Experts of a small language model.
Size: 13 layers, width 192, vocabulary 30067.
Experts: 32 SwiGLU neurons an expert, a softmax router.
Training: a variant of SOAP for the experts, 4113 steps.
Below are experts of layer 6 (counted from 0) of a mixture-of-experts language model. Rows are named router (the router's row for the expert), gate (a neuron's input weights, with its number), up (a neuron's input weights, with its number), down (a neuron's output weights, with its number) and show model dimensions 0-95. Each number is 50 + 10 x the weight over its row's rms, rounded and kept within 0 to 99.
Before each expert's rows: a language model's description of what the expert responds to; "comes before" lists some tokens at least twice as common just after its tokens as in all text. This comes from a sample of Wikipedia text that the model never trained on. Tokens count by the router's weight.

# expert 5
Description: Prepositions after nouns. Prepositions linking a noun or verb to a following phrase in running prose, such as of, in, on, from, during.
comes before: " the", " a", " his", " its", " this", " their"
router:57 41 65 54 47 62 54 45 61 39 58 64 64 48 53 58 55 60 56 56 43 53 67 50 54 52 54 37 52 43 59 71 70 46 43 53 46 39 51 57 55 62 59 45 90 56 45 49 34 51 50 71 57 16 36 56 58 45 48 47 39 53 74 54 48 24 59 38 60 49 43 57 48 40 40 35 35 58 49 46 53 48 55 49 44 51 50 41 36 51 54 47 50 67 46 56
gate21:62 54 43 43 36 54 55 51 42 53 47 49 49 65 47 66 61 51 47 59 55 33 35 58 42 54 32 48 59 51 54 66 45 55 38 54 50 55 47 64 54 51 53 62 56 45 71 32 69 63 73 63 56 42 50 42 60 64 64 40 39 61 71 69 53 54 46 33 42 60 40 44 45 36 39 62 49 58 45 52 44 67 30 49 52 48 48 48 42 39 47 58 65 35 50 64
up21:44 52 65 51 54 31 50 64 46 63 45 48 61 48 57 46 48 53 56 46 52 52 60 43 50 68 49 54 52 48 46 61 65 40 40 65 45 43 50 41 27 43 57 80 55 47 45 57 47 43 56 72 57 48 43 37 49 50 51 39 48 39 48 50 57 50 41 48 45 66 57 53 61 37 53 60 35 57 55 40 53 36 62 62 48 57 45 46 25 42 56 53 59 65 42 30
down21:46 73 48 59 54 37 80 48 62 64 47 50 61 53 48 58 29 44 47 43 41 58 52 51 71 34 59 33 45 50 52 50 55 65 49 70 42 47 44 58 56 52 38 55 53 71 61 59 62 68 38 51 44 41 61 54 49 41 43 47 68 49 60 45 59 51 58 40 41 56 50 53 54 53 51 54 72 55 59 58 79 34 56 62 35 59 66 55 44 49 47 41 47 54 35 54
gate22:52 54 58 67 46 52 45 63 58 51 47 49 37 61 46 56 59 55 46 55 41 37 51 51 57 40 47 44 31 62 54 60 55 41 35 52 59 60 44 36 55 60 45 57 55 55 49 52 25 62 59 48 46 35 73 59 62 45 52 67 60 50 20 46 53 32 60 68 59 34 61 33 63 39 47 40 68 48 48 59 69 44 47 55 39 39 41 34 73 28 63 56 49 29 39 50
up22:52 45 40 40 54 46 49 44 39 43 70 49 65 46 49 45 59 49 33 57 44 62 61 47 42 74 51 53 43 58 45 49 41 28 43 58 38 56 36 52 51 69 50 45 39 41 29 44 47 39 62 49 51 48 41 60 58 49 51 40 45 37 68 51 39 61 47 42 59 73 37 67 44 36 35 32 52 43 43 55 49 43 38 60 54 45 68 45 38 62 50 68 42 54 58 43
down22:59 49 42 45 40 55 54 36 50 27 32 58 55 51 47 45 65 59 44 49 53 64 51 49 48 49 63 47 57 48 40 34 50 34 52 41 35 42 61 49 56 50 50 36 40 57 32 65 53 38 45 41 57 50 38 44 58 56 56 48 58 51 51 59 49 68 52 47 53 41 57 43 47 62 41 57 35 82 46 47 71 49 47 66 49 62 62 54 44 48 54 37 49 61 47 32
gate23:49 68 53 63 44 58 44 47 63 51 58 55 49 37 42 48 54 47 66 54 48 46 32 51 58 55 65 49 48 27 45 36 50 65 55 43 70 24 64 48 50 43 49 36 48 38 51 54 42 65 45 46 58 34 57 55 40 49 44 36 42 68 52 56 52 42 53 41 36 47 46 41 64 67 46 36 54 53 65 61 57 52 62 46 53 42 38 47 46 64 64 42 62 50 55 63
up23:38 46 40 34 63 49 57 40 52 44 41 47 56 43 54 53 47 42 52 51 58 43 45 44 67 48 35 53 44 47 69 54 48 49 64 40 40 36 48 38 34 52 41 50 47 65 57 46 58 46 50 54 54 41 53 44 61 56 55 49 41 66 30 34 44 43 58 37 56 69 49 41 53 57 46 56 61 42 50 49 50 53 54 34 49 45 50 56 33 35 37 42 67 43 50 42
down23:41 53 41 39 66 64 37 33 53 45 49 41 49 45 44 65 48 53 51 46 44 27 45 49 41 69 59 52 66 33 52 36 60 40 63 50 34 46 57 50 49 55 44 37 56 42 41 53 50 75 46 63 59 48 57 55 52 37 65 47 40 62 36 36 33 62 59 35 48 33 50 45 69 57 42 66 55 41 39 49 62 57 56 47 57 53 40 50 61 52 50 47 42 60 56 47
gate24:52 28 56 57 48 67 52 40 52 41 64 54 60 41 51 58 66 41 56 33 38 46 43 38 40 63 56 55 52 54 34 45 53 59 41 63 44 58 55 56 52 55 35 47 62 46 48 47 43 62 54 68 28 55 62 45 44 36 60 38 79 38 41 32 46 38 35 33 42 39 53 38 51 40 45 30 49 33 64 53 35 44 42 20 48 49 55 67 49 47 69 42 44 47 47 50
up24:41 50 63 42 26 58 52 45 32 48 29 59 36 53 56 30 45 51 52 50 42 44 23 38 55 32 36 34 48 42 66 58 46 51 47 33 42 51 44 52 62 72 53 54 37 46 37 49 54 49 46 60 62 47 47 44 30 40 45 44 38 51 48 31 51 61 75 56 50 51 57 38 47 48 56 43 54 50 57 47 30 63 52 48 50 52 44 43 48 51 53 42 43 39 48 73
down24:51 55 46 37 57 44 00 53 44 62 47 42 49 62 46 51 50 59 57 34 52 47 65 54 49 59 48 54 33 55 42 44 52 43 43 39 79 41 48 39 44 42 52 58 25 44 56 58 48 45 62 63 41 59 48 51 53 57 39 53 45 48 60 49 33 37 54 50 48 50 47 50 61 52 60 53 49 66 59 42 52 49 61 48 58 46 55 49 53 33 63 55 53 60 58 38
gate25:57 41 41 41 54 34 59 50 46 59 62 51 46 42 48 52 74 48 42 26 48 46 49 67 60 61 62 41 54 55 33 50 56 45 42 63 64 65 53 42 41 50 42 51 57 55 56 48 49 61 49 53 62 47 58 64 73 57 64 37 59 44 35 46 52 48 54 51 50 62 58 48 49 44 65 55 42 42 49 58 61 56 43 69 42 49 49 60 55 38 72 31 46 57 51 47
up25:40 63 54 43 46 48 51 45 76 54 47 42 46 47 49 55 56 67 42 41 63 46 38 57 36 47 50 53 66 47 54 62 58 57 45 57 54 39 54 39 47 47 53 32 46 49 53 48 46 53 55 45 44 73 51 52 47 51 52 45 49 38 55 49 47 61 52 34 54 69 68 35 44 49 45 55 50 45 64 55 41 59 50 53 21 57 29 18 38 44 68 55 73 57 42 63
down25:63 55 24 37 44 48 64 72 60 38 32 55 58 55 45 45 32 47 42 46 47 62 57 47 46 56 35 37 33 65 39 50 52 63 57 54 50 69 49 53 56 51 61 51 62 58 28 62 69 41 56 59 56 44 55 31 63 46 39 38 84 49 68 66 49 40 40 63 43 70 49 49 58 42 42 26 49 57 46 60 41 40 40 43 46 55 50 41 53 40 53 48 33 63 55 40
gate26:58 57 55 48 51 59 43 47 56 70 61 62 36 42 42 52 56 54 63 44 47 54 62 44 48 60 31 59 43 54 56 47 38 55 55 57 51 62 45 46 37 42 45 65 57 52 43 51 50 45 44 32 49 51 54 58 50 45 36 46 75 55 61 54 48 40 45 67 54 40 55 48 65 42 42 35 34 26 48 43 42 50 43 71 47 60 42 56 73 38 50 33 54 50 55 43
up26:48 50 58 46 41 72 50 52 51 47 55 69 44 45 59 40 42 42 30 54 46 68 51 26 52 42 43 44 77 51 51 51 52 54 38 56 59 58 69 49 38 70 44 58 52 41 45 36 47 55 60 32 56 41 50 53 30 54 50 43 51 46 55 35 44 40 63 57 50 48 44 39 48 43 48 48 35 52 49 60 65 35 62 47 45 58 44 53 44 64 45 54 40 27 54 51
down26:47 78 44 79 58 41 25 64 46 47 59 48 51 40 33 45 37 51 35 52 57 52 48 52 62 60 44 31 71 49 42 68 54 51 36 49 55 38 53 45 53 68 51 55 51 60 44 45 48 46 45 62 52 58 37 36 46 49 55 58 69 42 45 45 57 49 43 42 53 36 47 38 38 39 46 61 59 48 45 37 65 50 60 61 41 46 56 64 52 60 32 55 56 48 38 41
gate27:63 50 38 72 48 60 40 39 46 47 43 66 51 42 49 60 45 52 68 53 43 33 58 59 58 35 44 70 51 54 57 44 59 35 56 57 53 58 47 47 56 46 35 60 50 49 45 39 59 76 40 52 72 53 51 42 49 54 57 34 41 56 51 51 50 45 47 45 67 53 73 35 58 39 44 56 44 46 43 57 31 67 64 57 57 45 43 53 49 40 37 48 56 49 47 59
up27:52 40 52 57 44 42 55 64 34 64 51 46 68 65 54 44 59 47 37 49 34 50 55 53 30 42 56 64 60 39 54 41 55 58 60 59 49 35 59 27 64 67 55 49 53 46 63 44 54 51 63 52 55 58 69 51 55 46 30 52 71 39 54 56 40 55 56 41 48 39 39 46 68 38 51 50 64 41 55 59 45 43 52 56 51 52 42 39 47 42 52 34 62 46 48 67
down27:34 57 46 49 67 41 65 47 41 55 49 39 60 55 55 39 42 67 52 58 48 36 47 54 53 44 45 53 67 55 58 53 41 58 42 66 39 44 50 63 57 52 75 41 44 51 49 55 51 57 65 47 65 43 35 54 51 43 51 67 68 73 39 57 48 62 39 45 45 60 48 48 57 64 56 55 51 42 41 47 41 56 37 54 48 55 42 70 52 53 53 48 52 50 46 68

# expert 13
Description: Prepositions and infinitive to. Prepositions and infinitive "to" that link a verb or noun to its complement, such as forces him to, due to, for, with, into.
comes before: " the", " a", " be", " his", " her", " its"
router:58 51 58 60 50 55 56 57 58 27 67 51 62 51 47 52 53 50 51 59 60 56 53 59 46 32 51 47 57 49 49 67 67 42 41 42 64 52 46 49 46 43 65 38 73 68 52 47 48 50 52 52 58 35 60 56 49 47 42 54 52 51 71 49 53 32 52 49 48 61 46 39 55 53 35 47 40 36 51 56 53 51 38 58 39 55 57 31 42 41 50 69 51 67 55 31
gate21:38 49 57 50 38 48 45 54 66 60 61 55 60 62 51 70 67 42 63 49 52 59 52 52 59 53 41 51 67 62 41 60 42 33 50 49 59 45 55 49 67 56 47 34 37 58 42 48 37 48 65 59 61 48 56 38 54 38 56 42 56 45 47 51 48 61 47 49 36 65 45 41 55 58 47 43 38 29 54 43 38 38 67 40 30 40 62 32 40 42 51 68 39 41 64 59
up21:49 42 49 45 54 49 52 72 53 58 32 54 46 49 62 47 58 51 49 62 46 54 53 54 58 40 49 53 44 36 29 74 65 33 43 49 57 55 36 66 52 55 51 63 38 53 62 38 57 41 53 40 61 59 65 28 62 33 49 40 46 55 57 35 59 49 33 48 48 64 53 49 62 59 43 58 65 43 46 59 38 55 53 51 46 51 64 48 36 42 53 32 47 41 54 56
down21:46 50 48 63 41 49 83 45 59 63 55 41 49 58 51 49 37 43 49 57 52 52 49 51 61 37 47 56 47 44 67 50 72 51 55 51 37 51 59 37 43 36 50 65 46 52 35 35 39 64 42 61 67 52 57 46 44 42 71 61 46 41 50 38 48 42 29 50 42 34 50 49 30 52 58 55 46 39 48 51 57 39 33 49 39 43 41 62 72 45 42 41 28 52 44 55
gate22:58 55 52 43 36 47 44 48 71 37 55 45 68 58 57 41 57 46 63 45 58 61 57 69 53 23 46 60 39 57 58 61 48 60 24 26 45 34 63 51 56 30 34 41 47 57 51 36 63 55 40 57 74 47 57 42 48 36 55 44 56 61 62 28 45 46 48 50 54 47 57 46 44 59 46 50 53 43 48 49 47 54 44 40 49 42 25 51 51 54 48 63 58 43 70 53
up22:64 45 57 35 53 51 56 49 28 47 57 48 47 63 39 56 48 53 40 51 51 56 48 44 54 50 49 58 45 58 58 43 56 57 54 67 42 55 66 62 49 57 43 45 47 45 45 55 52 47 47 58 52 51 51 45 48 43 51 49 38 40 53 56 57 58 49 51 61 58 68 56 59 52 52 34 43 47 55 43 49 36 63 48 48 52 36 43 51 42 58 43 42 54 47 45
down22:54 53 47 46 51 51 40 36 35 36 42 44 42 51 44 39 66 38 50 34 52 37 52 56 44 58 51 40 40 66 57 62 39 63 59 52 31 35 48 44 58 44 34 48 60 55 54 44 58 40 46 61 53 55 54 47 45 47 43 27 50 47 60 52 55 56 38 50 51 63 39 42 43 41 49 38 50 58 55 37 49 46 52 58 70 43 36 44 48 59 47 46 61 46 49 49
gate23:44 47 31 62 37 51 61 64 39 55 62 34 76 33 51 72 56 44 45 44 59 46 46 58 51 36 46 46 59 69 62 42 33 28 47 48 50 58 47 53 50 52 64 44 58 49 39 50 40 30 56 39 59 33 52 63 53 60 63 71 35 62 61 41 47 47 46 32 42 49 49 50 52 52 41 71 56 55 43 29 57 50 55 30 66 50 50 48 50 49 50 39 58 40 47 34
up23:63 38 41 38 46 41 46 62 58 56 58 51 60 40 60 49 42 59 65 57 61 55 64 39 44 47 64 48 50 61 46 57 58 37 54 50 54 40 44 34 27 48 59 57 48 47 32 33 64 38 29 38 58 50 62 44 69 35 57 54 35 68 51 51 70 54 32 63 58 51 64 51 43 46 47 47 45 54 41 41 53 60 55 31 43 47 47 40 41 47 58 49 27 55 46 45
down23:41 53 44 59 62 48 68 37 19 63 47 33 57 46 49 45 33 62 40 45 50 49 43 48 61 40 65 49 59 27 48 50 54 41 37 53 47 55 59 35 45 49 56 53 46 57 39 39 52 43 60 35 33 44 35 44 54 53 72 48 55 47 56 52 39 62 59 37 48 68 47 51 52 48 56 61 59 46 47 45 53 69 58 58 37 38 56 54 28 58 48 58 34 50 46 53
gate24:62 52 42 58 37 31 50 55 63 37 46 40 42 47 49 67 54 56 51 58 36 57 65 39 43 55 35 46 56 59 47 60 57 42 59 61 41 47 45 60 44 50 33 43 76 68 48 52 53 53 55 53 51 64 61 52 37 40 41 31 59 44 47 40 45 44 39 50 37 36 33 48 60 38 51 55 56 25 34 76 52 48 45 55 60 57 60 58 55 34 44 57 43 53 59 57
up24:47 64 49 43 51 59 52 37 56 43 61 45 40 42 39 41 53 55 72 54 59 42 51 33 63 46 61 57 36 51 44 40 54 33 53 56 30 44 41 49 42 39 46 44 36 52 57 48 43 46 54 38 56 50 45 51 72 19 53 40 45 62 49 32 64 44 45 50 63 47 58 49 62 51 54 46 42 54 70 28 52 51 58 48 65 60 60 44 53 64 67 60 61 62 40 47
down24:53 37 62 53 36 38 27 59 43 51 52 66 63 41 40 59 44 24 45 42 60 50 47 63 50 56 51 47 58 67 44 64 44 39 54 44 57 47 69 71 60 59 55 73 51 66 56 48 38 38 48 64 41 56 54 56 61 47 57 52 56 44 49 50 47 48 66 48 54 53 40 54 53 41 34 51 62 67 54 44 48 55 34 48 45 30 56 47 45 61 33 45 40 54 64 44
gate25:46 50 39 49 46 51 60 37 43 44 54 54 49 57 42 58 57 55 34 57 36 36 52 39 33 43 50 35 49 35 39 65 55 71 47 47 45 63 62 46 60 45 64 53 61 51 53 36 46 43 45 66 41 48 56 33 54 60 31 57 69 37 45 39 55 56 52 56 50 52 70 47 55 38 57 52 59 52 41 74 63 48 17 49 37 46 51 40 31 48 43 56 53 44 46 43
up25:38 41 44 55 52 53 54 39 64 53 44 58 49 60 39 52 54 58 56 40 59 55 65 43 56 51 53 75 33 55 59 56 48 60 53 60 59 47 54 46 44 68 49 55 62 37 55 49 60 51 53 52 63 40 59 44 55 48 58 43 55 49 53 36 33 54 64 41 40 35 26 62 58 53 52 41 63 54 48 50 48 44 57 45 33 51 42 43 47 57 44 56 59 48 47 52
down25:54 54 50 29 53 68 42 51 49 60 47 59 44 63 38 45 33 61 42 51 66 43 37 48 44 55 38 54 44 49 52 54 40 55 41 48 62 46 47 50 48 52 41 73 64 63 60 31 46 66 53 39 40 60 73 74 51 51 43 56 68 46 62 46 50 59 46 68 50 35 46 59 56 46 31 47 68 55 44 56 44 44 56 50 65 58 44 54 41 67 55 61 54 56 46 56
gate26:49 34 75 54 51 34 55 60 54 52 62 57 61 47 54 42 48 47 36 40 56 49 45 32 45 65 58 50 57 52 40 59 54 47 47 58 44 41 36 56 42 44 44 57 63 54 52 71 47 41 46 56 53 48 38 44 44 40 54 48 56 62 34 32 58 32 55 39 59 66 34 29 37 62 36 45 43 40 32 32 52 69 54 49 63 48 62 57 48 44 31 54 56 51 24 54
up26:55 57 63 64 50 56 53 39 40 32 32 68 43 42 61 60 56 49 47 42 48 41 58 57 79 49 58 61 49 49 61 62 29 44 49 33 46 56 49 53 49 46 63 49 48 51 60 62 39 37 58 58 57 59 41 39 38 53 64 38 48 69 61 54 48 51 61 45 55 69 59 49 41 35 50 46 40 42 34 49 54 31 53 38 68 61 63 55 48 80 40 60 51 54 54 61
down26:43 56 64 53 45 42 50 42 46 53 44 55 62 51 43 53 50 60 45 53 60 36 70 48 64 62 47 51 61 45 44 47 59 55 56 50 43 45 47 49 53 67 66 59 55 42 57 62 41 57 55 70 52 45 54 53 47 43 69 50 72 58 73 54 57 67 57 64 62 39 51 61 49 42 50 48 62 52 41 56 68 53 62 60 48 69 64 63 48 42 53 46 39 57 24 41
gate27:48 57 66 54 42 58 38 67 55 54 50 63 45 47 51 60 38 47 43 41 48 58 45 46 49 49 49 45 56 76 59 37 68 55 64 43 42 36 39 56 56 39 71 39 50 50 63 36 52 46 69 42 63 43 43 66 70 57 42 69 58 38 56 47 56 42 43 46 46 60 48 53 40 59 41 41 42 50 62 45 45 64 42 63 31 47 46 34 37 46 60 44 56 47 44 59
up27:65 47 50 52 42 22 57 42 40 54 42 70 54 49 44 43 54 55 51 48 47 25 38 47 39 48 48 66 53 54 50 39 41 40 41 50 42 56 34 55 57 54 44 66 62 56 59 58 61 43 58 48 62 49 50 30 55 76 54 47 50 48 54 52 47 52 42 36 48 42 47 52 61 59 55 45 48 51 48 38 38 51 52 64 49 43 58 70 54 39 43 61 52 51 46 66
down27:37 39 51 49 44 48 35 47 44 35 48 46 40 57 46 69 46 47 55 46 58 53 60 50 43 34 30 52 55 62 34 61 42 41 47 54 50 42 52 52 50 61 53 56 37 52 38 43 27 57 40 61 52 52 54 36 58 38 60 52 71 44 67 65 44 53 42 43 53 45 44 33 55 60 58 46 70 45 57 32 64 43 38 53 75 44 50 51 59 55 59 44 30 61 45 26

# expert 1
Description: Sentence-opening pronouns and months. Subject pronouns and month names opening a sentence or clause, such as It, he, she, which, May, January; also LaTeX math tokens.
comes before: " ", " was", " is", "|", "-", " -"
router:35 61 35 52 58 56 53 50 40 53 50 51 47 38 47 43 57 26 65 53 47 38 45 69 52 41 50 55 45 45 56 43 58 50 42 53 48 40 48 33 47 47 49 56 57 52 49 35 50 60 49 39 49 44 47 56 52 43 44 54 44 74 42 40 51 38 47 53 44 56 42 63 61 55 55 38 55 48 47 47 52 54 71 50 41 45 54 52 39 46 56 37 63 61 46 69
gate0:36 40 33 59 36 38 51 38 45 40 35 65 56 50 46 43 67 38 48 54 49 50 58 50 60 44 39 40 53 49 48 43 63 47 47 60 37 47 52 36 60 46 48 55 41 56 57 40 67 56 50 38 63 44 51 46 79 53 56 52 39 63 51 40 62 35 46 43 57 75 52 66 59 44 53 59 49 57 62 27 52 50 47 31 53 44 55 51 51 68 65 53 57 57 27 39
up0:40 63 40 49 39 44 64 45 63 42 48 50 41 56 65 48 51 35 31 55 50 50 45 48 47 39 59 49 41 53 52 47 35 73 35 61 31 52 64 50 67 37 42 48 52 59 50 44 45 44 70 50 57 56 59 37 71 48 57 57 51 53 53 66 52 54 60 60 43 45 61 52 76 51 47 66 51 46 57 50 49 45 36 47 32 56 54 43 55 52 23 67 78 50 34 51
down0:51 47 50 63 54 55 78 58 56 65 50 56 55 21 61 52 55 60 66 53 58 56 54 55 50 45 52 65 55 29 55 52 47 60 36 60 58 49 46 61 58 62 38 39 62 58 51 26 58 48 35 35 37 41 47 60 60 62 54 41 45 49 27 36 50 49 49 51 42 31 42 56 24 58 46 44 49 55 46 50 45 67 48 45 50 69 38 26 55 48 51 48 48 42 66 52
gate1:40 51 44 54 27 53 60 47 45 42 44 70 39 48 72 54 54 53 36 57 50 62 47 59 59 47 64 52 48 48 47 35 48 41 40 51 56 42 61 47 48 56 62 70 55 47 53 42 39 51 55 53 35 54 40 64 57 57 62 62 55 51 52 57 41 39 54 49 68 50 45 46 64 57 44 49 48 61 44 46 52 34 58 49 58 65 50 46 35 55 40 50 28 59 40 59
up1:67 59 53 49 47 53 54 43 61 54 46 70 60 47 80 51 47 51 48 54 58 49 37 45 54 55 52 35 45 55 48 37 54 54 43 42 39 35 45 48 43 33 50 71 39 35 48 50 62 34 61 42 50 47 43 54 56 42 37 83 48 60 41 40 52 36 61 43 62 65 56 49 50 54 50 46 61 48 62 48 39 42 47 39 57 53 52 61 70 52 27 57 57 44 51 42
down1:63 50 51 50 50 49 78 63 49 59 40 40 46 60 62 39 46 54 48 52 56 57 41 43 58 35 64 47 44 49 46 37 59 54 56 58 51 42 49 55 70 47 39 65 33 60 35 30 47 51 47 40 60 61 50 43 40 67 45 64 48 47 63 55 58 38 45 59 42 48 45 33 45 62 25 41 68 51 55 61 58 26 35 48 39 61 33 46 54 60 49 55 60 52 39 69
gate2:39 43 52 50 52 60 50 53 55 42 41 54 55 58 47 56 54 52 49 58 42 50 63 50 49 54 48 27 43 43 32 34 53 47 50 49 44 59 44 44 51 58 46 61 42 45 43 44 64 66 46 60 66 43 60 35 71 59 57 72 44 47 46 56 48 59 53 46 34 61 46 40 59 50 46 48 55 55 49 55 58 44 63 48 67 36 49 48 46 38 60 40 47 65 36 30
up2:57 47 53 57 61 39 38 58 51 62 59 55 59 39 61 58 45 57 68 50 50 43 46 49 40 33 69 55 29 45 52 64 28 43 49 38 40 71 42 53 55 43 27 49 48 52 51 63 31 56 46 45 44 43 32 44 58 53 54 69 42 54 34 50 43 48 57 46 69 49 56 52 42 54 46 55 44 41 49 47 47 55 52 50 39 47 71 55 50 70 50 45 57 27 49 50
down2:34 49 46 63 47 38 44 63 50 58 41 67 46 44 44 49 52 52 50 40 34 51 37 43 66 43 54 45 46 57 44 38 50 49 41 62 38 51 45 40 44 39 41 29 54 49 45 40 34 49 57 47 41 46 44 51 50 55 57 65 60 50 45 57 38 39 45 40 47 51 52 49 57 44 42 63 39 44 43 54 45 61 60 42 54 57 42 57 57 63 63 52 41 41 28 54
gate3:43 50 59 64 54 60 39 60 48 54 45 69 50 36 53 51 33 34 38 49 40 59 60 45 30 50 60 45 59 52 46 49 42 55 55 41 54 35 46 52 46 51 59 50 56 31 60 52 59 43 60 61 41 52 56 43 48 49 35 53 41 61 43 34 32 43 63 72 66 33 60 59 53 39 66 43 35 46 34 50 46 53 34 50 45 55 48 51 51 49 59 58 59 60 41 67
up3:34 45 53 50 46 36 52 43 39 42 50 52 52 37 36 55 51 46 47 57 46 36 69 58 47 61 47 39 50 47 63 48 32 50 51 42 61 48 40 47 49 58 35 52 44 48 34 56 51 51 64 44 43 54 59 33 60 60 50 45 58 33 48 29 43 51 56 67 51 64 68 37 48 34 48 47 31 52 48 45 54 23 48 59 52 74 60 58 26 57 44 39 48 63 40 46
down3:50 65 46 51 33 49 52 41 47 41 53 50 50 64 48 38 38 55 39 47 42 79 42 45 40 40 34 50 49 46 49 42 36 26 43 53 52 39 35 49 49 42 36 38 52 40 43 64 44 28 56 72 67 53 39 38 43 34 42 50 55 36 64 59 44 34 42 70 55 55 52 61 53 32 59 52 60 68 54 49 42 46 63 64 54 64 55 55 41 40 55 42 38 47 58 63
gate4:41 46 41 45 32 48 47 42 53 56 50 48 54 46 41 52 43 54 49 49 46 79 43 49 45 67 43 40 35 51 44 62 59 48 47 44 51 48 75 55 46 43 44 38 51 45 46 40 41 67 43 51 68 42 72 63 50 69 68 61 57 39 52 59 33 50 51 47 40 46 58 51 54 47 56 42 59 61 62 52 64 36 78 64 41 45 66 51 41 52 51 42 58 57 49 67
up4:57 61 44 63 59 50 61 39 52 37 39 56 43 45 51 36 54 62 43 53 79 46 59 45 58 36 67 48 33 60 71 32 62 46 63 42 50 42 55 59 34 47 40 61 48 45 62 58 52 39 43 60 51 53 54 29 53 38 53 60 46 66 54 53 47 57 37 58 69 47 46 44 41 49 55 28 47 48 55 58 64 59 59 45 66 52 34 47 35 59 63 60 46 62 49 46
down4:37 47 53 50 31 42 41 46 60 43 51 55 50 25 48 51 68 31 63 43 48 55 36 53 46 37 44 40 32 50 37 64 42 32 55 54 81 37 54 64 38 48 56 50 61 25 47 43 56 56 50 41 59 50 44 63 63 60 48 48 55 54 79 40 49 52 64 53 55 47 61 47 58 45 58 33 48 44 53 34 50 54 44 42 72 60 63 47 42 58 47 59 43 61 56 54
gate5:45 34 37 63 51 64 52 67 68 49 39 51 53 60 56 70 66 34 52 56 54 55 56 48 45 69 45 46 53 72 72 39 55 61 54 56 46 52 60 48 48 59 45 73 44 43 61 44 57 56 43 27 34 57 56 62 61 49 59 65 42 57 59 43 52 31 63 53 54 60 50 47 60 53 34 44 59 62 65 48 52 49 59 32 61 47 60 49 55 42 45 44 48 43 60 45
up5:61 67 57 49 53 45 50 41 61 54 48 49 56 46 38 55 61 36 28 44 43 50 59 48 49 49 54 55 51 47 47 58 64 64 43 71 46 75 70 58 52 52 44 47 51 28 52 48 47 59 51 44 71 50 44 47 46 51 40 44 41 55 45 67 46 42 52 61 61 54 59 41 47 52 45 46 69 61 43 48 63 52 45 51 51 51 55 63 48 56 40 51 56 52 62 54
down5:43 49 54 47 57 63 64 58 45 41 39 42 48 46 51 61 35 43 59 30 43 44 67 49 56 51 60 49 57 44 65 67 47 50 54 52 55 48 40 44 53 56 70 35 56 53 51 64 54 52 48 45 38 64 37 57 51 59 42 35 51 57 54 40 35 40 38 37 64 44 58 53 54 57 58 37 51 28 48 54 53 55 35 56 40 40 60 40 56 42 36 66 49 42 58 61
gate6:56 61 42 44 53 53 36 55 60 58 45 47 65 46 44 43 40 59 45 46 56 39 50 59 53 49 54 59 33 52 39 54 50 47 44 50 61 57 45 39 41 44 58 72 67 49 42 45 50 37 55 59 41 67 59 73 40 43 57 62 43 49 47 48 46 49 55 46 54 45 68 35 48 27 33 50 45 49 52 49 41 44 66 33 60 60 55 57 50 48 66 62 63 60 46 50
up6:39 26 53 68 33 38 37 45 47 47 45 58 56 42 51 49 40 42 45 31 50 75 39 52 36 44 49 43 62 58 49 53 46 63 41 61 47 51 50 58 40 36 40 44 42 36 67 56 46 29 38 54 52 67 46 45 55 57 62 43 53 31 44 67 66 66 43 41 36 32 69 60 54 51 47 38 36 55 56 68 58 46 54 43 51 42 40 65 52 33 66 75 47 53 53 47
down6:68 45 43 57 42 49 49 43 48 65 39 57 58 50 46 61 53 40 45 57 79 51 26 51 53 19 51 46 52 42 64 42 53 52 54 59 44 50 48 51 51 39 63 53 62 63 48 52 42 36 46 53 30 67 53 47 53 55 51 45 51 44 44 43 51 43 39 47 28 35 62 37 48 66 55 54 41 39 41 52 73 38 51 62 52 46 65 48 40 50 50 64 44 44 34 57